From a checkpoint of a small mixture-of-experts model trained on Wikipedia.
Size: 10 layers, width 96, vocabulary 1024, 8.04M parameters.
Experts: 64 experts in each of 9 layers, 64 tanh GELU neurons an expert, 4 picks a token, a sigmoid router, a shared expert of 64 neurons.
Training: a variant of Muon for the experts, 243M tokens, 7407 steps.
Below are experts of layer 3 (counted from 0) of a mixture-of-experts language model. Rows are named router (the router's row for the expert), up (a neuron's input weights, with its number), down (a neuron's output weights, with its number) and show model dimensions 0-95. Each number is 128 + 32 x the weight over its row's rms, rounded and kept within 0 to 255. Numbers have three digits each.
After each expert's rows: a language model's description of what the expert responds to. This comes from a sample of Wikipedia text that the model never trained on.

# expert 39
router:141144149137069171159179115135151103124126137117166092077109118066149078175185105121150203095108176101114173179098142151083155108084121120087165176131141095090108202170148163136142149141137133181097142116137144139132095090094062102134095109088112115147109136112125195087130130157174106138
up3:145106074126089128043130091142173100114138135142143135105114152097086175115151062173158123120130115113074082144134114141099144157125123173131117125112096162199142136129160134070136115173170165095162153138069128196122130098180132095132104201144117071084178135121127079143106086100160105090
down3:088089156136128159110161121166161180150165150112081082076169103139099087078124157080122121150161116146173211146074157097126103095163100105184103176113118138127084112191098142106127157097106146152116141094149144101104083162171156163141150109115197175158110114130106077141131113132141136058
It responds to: Digits and g pieces. Digits inside years and scores (1945, 6–3), plus g and short word starts inside words like big-g-est, bud-g-et, ad, att.

# expert 20
router:161160128157090166076147105118165079120182191128156069089095160120109103167194107057109198072166157124134135139114150133053165160098099146135146106115141100112141110125159133101155106068173093146115104142155168134110107092082112147091134132101150136180095119142141159094110168129179104159
up3:169140151098078173094108083105173131133167183083118107162100134152118093111153111088114108121146131201198138170125132090145163145095147075163124065093111137183123108153175153100150105135151185151128100138207141144108115106103105129140105114115093093153085145167126068090114169123149057114
down3:084107174128177152152098139118082102132111075108081179089192097185164099136076170155133163091144153128154147177090146145166122117123102142121099177138144103084093084127062113153099055100089101074169159135132129128123133102124148147149122107100195182082133132127150121159116119180138174106
It responds to: Prepositions after nouns. Prepositions and function words like to, of, in, for, by, with right after a noun or verb, as city to, intervention of.

# expert 31
router:143149156137075173149180108129153101121127135106165092082111129069149078179184103121150202094104174107110176176099149153083149101084123127087158180140138091095112206172137163141140146147126138187099130116137143140135107091099064092133091108088117111146114132123123197090125123159173099141
up1:091179117121069163067141128131105008144114135141134104138108084125191095161133150150100214107128135164154151163157113140115136121138110121141087148115120092091172170131136177120196102092134093099141175082156136178137147121154098106107146163089127109153119154102179111141158078098100110151
down1:131130120046050132085097096118130114117122156140150135137098130141157166149032130214112172133113123182107131162081174112162198092147144141112151149160148132156183095130123147118130177121180173141109188079134177144109124078102139121184154123105127097112122111124122165156146100088140112127
It responds to: Word-initial capitals and stems. Opening pieces of words and names after a space or table bar, such as M, P, Man, Eng, pre, as in Montreal, Design, statue.

# expert 53
router:173133141103064169154122074138161088099088145131129119109082105142105109149168157162124157067108144130142162126113138141135147087043102125128133147130117138154127101146111219133119175169150090212070133117152172141115110150120117107128132125078144134129156095117085133096133092230180088133
up0:137128155117111117104098139081102074154124138150094172052118116120134128138117105195099116121099096163122081133083113157132114071106110127041216154176136160172073161113162133161096134117100083116117171101159127121117186158142147123155165142094091118115066179098127151089141119147189143135
down0:170128125108102142138128098149141171155175120094115141176117116148142128098113142077147141148110169096146219166158158141124160120061167195172031160118105137089185104128107128055108119101120110082130084151134127122152129069130137109129111090145181144095145071119105119117147151128051124135
It responds to: Second-syllable pieces. Early-middle pieces like le, it, r, ra, ire after a word's first letters: Celebrations, Released, single, little, procurement.

# expert 12
router:106134161133121184131215098135137129134120159124179082124115134041178117176122124113097195104143141151147139151078080157113161084022133148088099154101089127102117180152154129117168169110123119141164090096122135116175159130152083114134103125120154102116067111109110150080105157152159156140
up1:132069134139012107125137050139100128153105147176098099150140127129128145135125121128152100174170116171184140159149151129135174102122166105113093168086074141147079088162124094150097040150113158122126093113157140173152135109177120114180128179118110098129098161123128116144095180071108127133
down1:101146109197140148132093124100144179106103116055110183190054144135093134145180129132092085151123196082139162152038171150119098126124117102108114160122171147151178142146143141068193157123159130125173134113116112116087103150098134162163176103094137136115152168116089101095131088140125137136
It responds to: Capitalized word starts. Single capital-letter pieces that begin proper names after the, of or table bars, such as R-enegades, W-QAM, P-rice.

# expert 56
router:115114145116122109132199120154139152132121149133164095111096106116157082202165112158132185032102145099102135194141104157096128071114117116138144134120155043117163142198156156144156132146124148180083139123121164104143129101157051114148116126087099086154122156121109176105167094142172121169
up10:173116130093142122107219117153197115137139107108145144108167166156185102111109106137133086135146047116126162130166101149039107163105113113167095102121109122139122108124226156121139135139107170159107130109112116134187084142158086102140148131112106054104174145158148101107148117096176142092
down10:171117134145085135151075165156151090124183107175186144163136120157142094158151120095135153092144138148093159136068159081100106089162125052096235169137090139084118115151131152151123125160115099054114115134096130088045129126098114158135132111119138169129104162116127110149136168113145113072
It responds to: The al suffix. Piece al and similar l-syllables ol, ul, el inside or ending words, as sever(al), environment(al), W(al)es, P(ol)yphaga.

# expert 27
router:096156149148082137118189123167137090115128129121168106090105126105156076155196134165171143087132151113143125140099147122125118156101139153106100197132080142118101138151180127126151151129243096148134080094149109098136121079111101104212124080055088135123128181109107181122122113151137152159
up1:137155113172096111119161117131156098169065177117084116111133208123149094162117131143144124178098093088157130151076154099141146136146144108155049075176085151099151124117150147176120132157200102121160113136174152088119144112101172115128115045109173104135088136147153088110080139096130097071
down1:101126149074188155178027105101107158097180090144127126127152054100134152111127151171129102130183196176123130097136116152107118127143110135087203157098181080157075150123090164118140154119126120146133133140080078143123123132094054176126142127166079112117139128122101125157139135163148135164
It responds to: Consonant word openers. Single consonants or consonant clusters beginning a word or syllable, especially h, f, l, T, sh, as in in-h-abit, as-h-ore.

# expert 19
router:088178092119103142100151123136194086110127167103132112155105177123101126149132145126101116152134151137106157168117131130031121101109075170155131134119079086167118186141208173116200105131168112133144159116159174155096072113091087110149119106088084068162134108131127179123154148114145109074
up3:125167162085144115172158128116161000116110143114141110164099105131140149176109145141113099144126131147115192144094065114174131125112125185177170074138103129134173079081101125172083110112113050151123177118113153129143140131133105189079113114130109082114156135111108164075160128107141143145
down3:106111133136123150099101157115093189146161104129147144156154136108175137088125114044157115069127050092163148118108150105093108157142160113116155124122137164124119172209112119053203149098136169121078075133157074118092153113105141105093150150131136168170118135120154135145135179143049127153
It responds to: Prepositions and conjunctions. Function words in narrative prose, such as in, and, of, from, at, but, with, followed by the; also became after a subject.

# expert 50
router:143146157135060173154172111129152100117128135116164087073112129072151073182184103121146200098105181106108170181101145158079152104090125121082165174134140093092111197170148163134141148140135137189097139117128145145138097091099065100135099108087114110143116138115124191093134122163170105141
up2:051135118101116142117126086178105094123109129144118160147119165171105144154117122186102092123121143089121186098140123122110161105131075129193154196099088019079112164181167081124115138120112127160148177146155118112172112138144121169153119156128120126127136138181075177094114158167146072131
down2:138147155132118133189122146098107146130124201149172186114118077146196150171105136161143175070115112072118096189150126154106138128129187108122138121120114148136142111158119137153130138152161111094137098087130142115096119135100146105069154116090090053066080196122130072099129188147124075083
It responds to: Digits and work. Digits within decimals and table numbers, the word work, month names, and the pronoun it.